Below are experts of layer 7 (counted from 0) of a mixture-of-experts language model. Rows are named router (the router's row for the expert), up (a neuron's input weights, with its number) and show model dimensions 0-79. Each number is 200 + 30 x the weight over its row's rms, rounded and kept within 0 to 999.
After each expert's rows: a language model's description of what the expert responds to; "comes after" lists some tokens at least twice as common just before its tokens as in all text. This comes from a sample of Wikipedia text that the model never trained on. Tokens count by the router's weight.

# expert 23
router,216,204,185,202,182,200,219,206,223,234,194,211,201,211,233,149,204,210,218,147,162,194,222,208,187,174,186,213,156,174,123,140,248,247,189,172,160,227,236,245,217,187,174,156,152,222,174,158,203,224,232,197,178,151,151,150,184,222,212,183,204,155,187,143,167,190,207,202,203,248,202,157,221,179,198,189,179,181,201,222
up0,178,217,157,225,205,186,201,191,194,138,199,190,211,170,189,225,184,278,220,205,191,243,197,186,189,187,215,160,226,174,163,165,225,187,141,156,174,217,175,138,191,211,225,167,208,229,224,208,218,202,224,176,197,205,203,203,161,195,215,181,208,202,246,194,194,268,217,219,214,188,207,184,193,230,246,184,165,226,239,166
up1,163,218,199,233,212,229,174,217,211,151,162,187,247,209,261,213,175,211,215,203,189,232,194,205,227,211,210,271,202,163,203,200,187,246,226,194,192,205,159,206,231,214,237,208,188,180,209,196,219,179,214,196,217,181,171,226,157,210,219,228,204,214,164,205,191,210,185,235,202,228,201,186,181,233,244,192,229,240,143,223
It responds to: Mid-word pieces, family nouns. Word pieces inside longer words, such as The-or-etical and her-ald-ing, plus nouns like mother, father, born, medalist, loan after the or his.
comes after: " the", " (", " his", " a", "'s", " their"

# expert 22
router,175,262,188,174,141,212,213,164,188,154,178,247,205,214,188,272,197,203,184,171,181,175,151,177,175,247,155,221,230,218,265,222,172,192,214,218,154,169,246,216,181,191,200,171,187,182,178,177,179,186,150,197,183,151,218,167,235,176,164,173,155,176,219,187,226,188,231,244,163,217,176,207,162,171,170,170,208,201,243,198
up0,220,226,190,204,183,231,139,201,182,171,198,249,207,242,198,195,181,259,200,185,255,200,193,224,164,191,214,179,161,204,212,164,235,165,241,250,201,175,217,208,208,188,218,247,174,146,144,172,257,177,150,221,195,226,219,233,212,229,175,176,196,127,167,237,225,167,138,172,174,192,184,243,144,192,198,185,209,224,164,161
up1,244,201,198,182,203,202,262,208,218,186,232,194,260,239,197,126,220,207,193,247,155,221,212,213,241,191,204,173,205,224,131,220,222,227,158,159,159,175,202,180,202,229,255,244,243,142,194,168,178,221,188,178,171,176,161,178,205,193,221,212,192,221,202,236,187,184,214,205,172,160,230,206,177,194,254,200,177,198,186,230
It responds to: Table and list row starts. The first token of a row in tables, infoboxes and spec lists after a line break, such as "|", "-", Genus, Spouse, Died, °N.
comes after: " |\n", "\n", ")\n", ";\n", ")", ".\n"

# expert 54
router,180,254,199,190,163,226,199,138,210,217,166,179,190,260,206,202,246,180,176,197,222,256,147,187,238,262,220,235,179,281,222,175,212,149,183,243,226,197,242,200,182,159,141,186,249,178,238,168,165,246,201,122,208,202,192,218,238,189,202,187,201,182,212,156,164,201,264,215,145,175,183,193,197,169,236,183,219,183,186,217
up0,157,230,202,218,217,195,211,229,189,164,221,189,212,189,152,137,181,167,179,148,169,229,223,197,173,176,121,208,189,192,210,252,208,181,207,219,152,191,159,219,196,172,237,167,163,192,212,186,211,205,208,235,195,195,168,213,181,209,203,215,241,211,175,188,180,194,133,163,179,195,187,236,211,192,255,275,197,172,200,219
up1,201,214,157,219,146,260,195,219,221,187,176,199,236,174,198,237,171,220,212,162,167,235,165,202,202,172,141,257,243,160,175,220,211,211,240,202,185,203,179,94,212,219,203,215,181,199,157,231,198,206,215,207,223,137,153,183,186,178,227,165,223,195,191,198,185,213,179,229,188,177,186,217,205,202,194,229,208,222,183,201
It responds to: Infobox field names. Field labels at the start of infobox or taxonomy list lines, such as Location, Family, Country, Preceded by, Website.
comes after: "-", " •", " Binomial", " Preceded", " Succeeded", " Conservation"

# expert 0
router,158,197,190,192,249,208,202,201,218,224,187,163,143,197,168,190,238,198,175,225,187,210,219,207,230,230,199,228,257,153,217,188,163,185,224,206,210,251,225,198,272,190,170,196,209,236,273,253,206,187,220,206,248,144,190,200,188,217,225,209,201,254,226,255,154,188,184,229,244,149,171,179,173,213,216,187,173,265,202,236
up0,182,197,221,146,260,195,168,229,155,193,210,199,192,209,174,160,191,177,194,180,225,158,194,186,208,242,218,192,251,144,242,228,164,174,216,170,199,211,191,171,194,242,207,157,127,179,202,239,243,220,123,192,219,225,193,209,152,186,226,175,269,201,185,217,188,215,189,202,201,184,204,188,217,214,156,206,205,212,181,180
up1,192,215,213,168,217,255,194,164,182,247,188,199,254,199,207,231,200,178,191,222,154,172,149,238,164,189,212,217,171,229,180,209,227,153,196,173,195,156,205,139,196,182,194,165,209,222,200,161,206,200,154,206,218,204,204,203,225,132,195,204,209,189,188,228,165,224,189,212,158,206,238,219,145,159,196,180,243,148,168,183
It responds to: Digits in quantities. Digits inside numbers giving counts, amounts and percentages, plus spelled-out number words, such as 1000 lbs, 87%, million, twenty.
comes after: " ", "1", "2", "0", "3", "9"

# expert 29
router,199,174,213,174,217,162,207,149,253,225,181,199,227,173,171,203,188,209,175,179,198,265,169,175,156,209,180,248,210,177,141,263,215,215,210,206,229,231,211,194,203,232,231,196,237,208,207,224,162,184,228,223,180,218,173,161,239,150,201,215,185,178,134,223,167,202,145,176,214,208,221,172,159,177,220,164,176,162,240,164
up0,175,193,215,229,160,215,161,249,154,161,205,198,153,234,232,169,232,232,168,180,250,193,213,228,221,274,174,201,242,175,238,213,150,190,259,249,208,173,207,189,184,196,252,173,153,208,235,223,192,184,145,142,189,234,168,214,209,168,218,160,211,159,204,189,229,185,246,200,236,191,250,194,211,224,220,194,145,237,212,191
up1,189,213,256,191,188,235,184,191,201,187,261,195,186,166,179,203,188,181,219,170,224,216,177,188,209,150,171,236,217,206,226,208,240,227,154,197,179,227,216,184,244,249,200,149,233,183,196,221,132,189,196,149,269,186,245,206,278,223,276,163,191,220,154,210,169,158,222,211,190,225,196,206,198,206,225,149,164,193,241,175
It responds to: Digits in years, numbers. Inner digits of years and decimals in tables and lists, such as 20-0-6, 19-1-4, 0.02, often in election or results tables.
comes after: "0", "2", " |", "9", " October", "born"

# expert 42
router,181,179,215,203,201,212,215,226,246,165,240,190,214,209,205,210,156,219,190,180,263,237,259,203,228,143,207,181,201,227,186,267,244,238,190,178,179,204,225,243,217,214,171,216,196,175,186,228,171,185,201,205,176,241,214,156,182,217,209,225,226,212,221,205,175,205,188,151,231,202,164,174,171,197,139,190,265,165,141,184
up0,199,210,149,205,221,226,251,192,188,225,215,211,196,171,221,230,152,139,209,219,181,252,221,179,198,238,198,277,203,193,215,158,191,244,209,188,260,227,257,153,193,184,218,144,204,177,202,211,189,227,218,209,177,185,133,218,170,166,222,201,195,254,202,158,258,243,170,197,191,208,201,172,213,204,175,186,191,230,225,194
up1,219,245,164,225,187,201,186,219,177,273,187,203,164,183,242,229,177,205,178,179,245,280,192,200,271,226,198,190,178,173,209,254,252,198,166,197,229,211,145,170,194,190,246,191,178,171,210,246,186,224,210,221,237,230,262,198,187,234,172,165,181,145,214,158,205,177,225,138,213,219,193,205,203,232,175,187,200,197,199,216
It responds to: Quantifiers and modifiers. Quantifiers and modifiers after prepositions, such as some, both, many, any, later, in phrases like in later years, in any game.
comes after: " in", " of", " and", " with", " for", "."

# expert 20
router,212,202,189,161,238,174,203,176,269,251,166,210,259,227,207,218,226,202,196,175,174,281,191,174,162,203,197,204,225,215,155,212,233,222,262,197,206,188,222,203,207,177,195,182,239,206,194,182,175,212,205,228,164,182,184,164,242,179,177,218,155,189,157,215,194,173,165,195,217,183,192,167,145,173,240,189,182,181,195,201
up0,229,175,248,147,222,244,202,265,230,231,191,191,262,169,214,194,160,139,232,140,180,257,209,167,247,198,200,203,211,183,223,245,143,194,187,175,224,218,225,115,237,175,216,194,210,254,145,288,185,189,219,205,235,223,214,208,178,180,149,213,177,189,253,187,205,219,231,232,155,146,177,235,193,193,213,224,202,243,174,189
up1,151,190,162,125,186,220,222,264,166,192,170,221,200,188,218,222,254,217,193,203,196,200,262,216,196,231,219,150,165,218,157,168,252,170,230,195,181,247,171,148,232,164,193,207,190,162,246,179,144,246,196,209,247,204,206,227,236,165,221,187,209,241,263,187,215,252,195,221,196,172,191,229,211,192,174,196,169,237,164,221
It responds to: Decimals in stat tables. Digits after a decimal point or inside long numbers in table cells, such as 56.80, 0.000, 4,000, plus scattered rare words and script characters.
comes after: " ", " |", "0", ";", "–", "5"

# expert 49
router,181,164,172,210,230,156,193,188,287,228,210,252,202,161,159,160,218,165,166,234,164,270,183,141,167,191,226,216,185,199,162,220,261,257,258,213,232,168,219,187,169,212,205,235,169,238,160,157,270,141,195,204,198,224,177,133,227,146,177,179,195,205,205,214,184,215,190,180,246,244,174,185,150,173,159,202,187,174,241,254
up0,193,266,255,180,235,218,187,218,171,191,211,245,245,197,199,244,225,152,219,192,197,182,211,206,226,229,245,180,206,206,254,206,231,202,215,184,142,165,157,217,216,192,157,198,202,230,185,200,183,177,161,169,241,182,194,218,168,139,209,165,134,246,216,236,154,209,144,227,193,178,199,237,203,238,181,154,182,215,170,252
up1,230,217,204,238,225,187,209,247,176,146,171,177,177,204,226,174,167,228,198,200,221,211,239,186,162,211,139,191,155,225,192,183,248,205,208,231,161,262,185,183,206,153,224,228,141,191,224,178,226,241,227,200,187,177,162,181,226,195,161,212,189,242,258,228,217,234,233,150,209,185,181,196,239,209,201,239,197,202,166,194
It responds to: Under and name prefixes. The word under, especially under construction or Under Overhaul, plus name prefixes El, Al, del, le and word starts like trans, ins, in railway and transport text.
comes after: "-", ":", " (", " of", " \"", "="

# expert 9
router,193,220,215,193,205,219,221,207,215,161,201,233,159,155,180,253,181,188,204,234,180,199,173,227,201,184,194,202,193,254,179,197,249,241,230,195,161,167,221,176,166,172,201,217,210,185,234,221,163,220,133,151,174,190,182,224,256,154,204,177,169,189,251,184,179,229,232,208,151,156,196,193,217,209,231,205,204,139,207,207
up0,211,187,187,193,157,182,172,191,176,268,192,219,234,240,174,196,211,236,208,216,214,235,245,209,167,220,194,154,136,214,210,233,117,216,151,176,242,208,181,157,269,181,233,217,224,187,178,157,236,207,153,187,217,217,182,198,240,182,212,263,189,191,189,190,184,202,184,215,186,219,258,206,149,178,245,160,207,225,211,229
up1,222,185,204,228,213,226,255,236,204,197,202,194,224,257,175,156,207,167,235,175,169,136,202,194,193,234,169,208,185,196,205,175,236,123,214,149,174,164,218,207,241,224,170,199,166,223,175,172,191,175,220,208,196,215,253,156,252,220,220,233,197,193,221,164,287,160,181,193,189,231,195,175,197,244,209,184,177,219,183,169
It responds to: Statistical of, list dashes. The word of after percentages in census demographics (24.5% of residents), plus dashes starting infobox list lines like Counties: or Highways:.
comes after: "\n", "%", ")\n", " |\n", " years", " due"

# expert 39
router,219,217,188,214,205,239,189,208,223,226,188,218,214,218,147,177,212,219,184,219,201,144,193,215,183,155,184,167,232,212,240,190,234,217,209,225,222,235,207,217,259,252,195,217,170,221,198,181,228,223,191,196,177,221,245,247,254,161,198,165,221,216,160,194,198,177,182,203,172,158,228,252,213,207,238,165,227,203,190,176
up0,193,169,215,159,198,206,182,182,81,192,192,140,217,147,141,214,256,200,239,222,197,187,203,241,199,192,209,209,195,148,217,149,171,242,166,216,206,199,173,188,132,220,152,227,189,207,160,229,197,177,224,230,173,230,203,212,229,159,224,237,205,247,173,261,231,176,115,233,238,152,201,200,156,191,217,190,218,224,186,166
up1,236,168,201,165,245,220,140,182,168,262,211,226,191,222,191,189,257,205,211,216,165,218,222,223,218,160,221,254,161,214,176,164,184,199,190,202,163,215,119,206,208,205,159,189,203,219,237,190,290,240,182,218,227,185,247,172,200,190,193,203,157,207,313,171,197,203,259,208,252,201,166,235,226,177,191,190,229,235,142,190
It responds to: Taxonomy and place stubs. The, This and similar function words in stub articles on species, genera and villages, such as village in the district, This species occurs.
comes after: " of", " in", "\n", ".", " is", " to"

# expert 33
router,181,148,142,205,243,227,203,196,169,250,193,212,188,246,224,194,208,203,196,196,195,150,200,174,219,181,145,196,196,187,191,221,193,250,198,208,241,274,215,222,218,257,252,222,190,139,157,159,264,195,187,241,167,185,214,226,182,199,239,189,203,182,186,165,199,174,200,214,254,175,235,213,227,175,230,202,218,214,256,174
up0,240,174,175,241,224,226,139,215,241,180,222,241,161,179,214,180,150,198,188,168,206,165,222,246,199,213,201,193,201,213,146,215,201,156,207,260,223,158,175,161,232,214,199,200,203,237,134,185,221,175,118,98,190,182,198,212,167,185,164,207,206,182,255,200,202,230,161,177,166,201,174,184,236,225,209,242,182,245,234,167
up1,157,195,186,201,202,299,240,282,253,215,167,190,193,202,207,199,168,178,219,155,227,242,217,196,167,181,215,146,168,246,225,164,212,233,180,167,195,219,177,152,205,198,206,213,228,215,189,172,229,256,179,197,210,188,241,242,159,212,211,183,198,130,193,170,232,201,244,206,174,210,195,233,188,247,240,235,195,174,179,209
It responds to: Named institution words. The and capitalized words inside official names of orders, parties and organizations, such as Order of the British Empire, Communist, Royal, National.
comes after: " of", " the", " at", " People", " National", " for"

# expert 13
router,174,187,152,188,206,222,188,197,243,251,236,179,193,229,166,181,254,189,214,215,178,189,159,194,196,149,207,193,218,187,200,207,190,225,162,212,207,161,240,193,234,220,181,198,220,228,186,195,253,186,138,225,235,213,150,255,214,169,162,147,175,161,216,158,152,170,238,202,171,239,179,250,200,210,208,240,203,177,203,175
up0,227,155,251,204,209,149,162,192,214,179,176,238,200,221,214,234,210,202,229,169,239,204,170,208,184,187,190,189,246,197,176,215,248,248,199,242,184,181,182,198,161,215,246,157,158,163,140,226,197,200,218,215,165,177,204,185,184,195,237,206,238,170,186,200,203,211,190,210,170,189,248,220,228,247,192,238,246,199,261,182
up1,236,168,197,192,259,223,224,209,214,198,190,168,193,183,197,205,205,176,261,201,193,188,191,243,193,184,139,230,218,196,213,226,179,163,175,193,205,203,156,229,172,211,213,207,168,170,246,215,244,192,185,172,189,231,251,208,235,216,241,261,200,191,221,192,221,206,245,233,198,212,197,170,195,220,239,181,180,192,145,173
It responds to: Place and settlement articles. Tokens in geography articles about towns and villages, such as census years, coordinates, list items, section breaks, and words like historic, nearby, local, Elevation.
comes after: ".", "0", " is", ".\n\n", "\n", "9"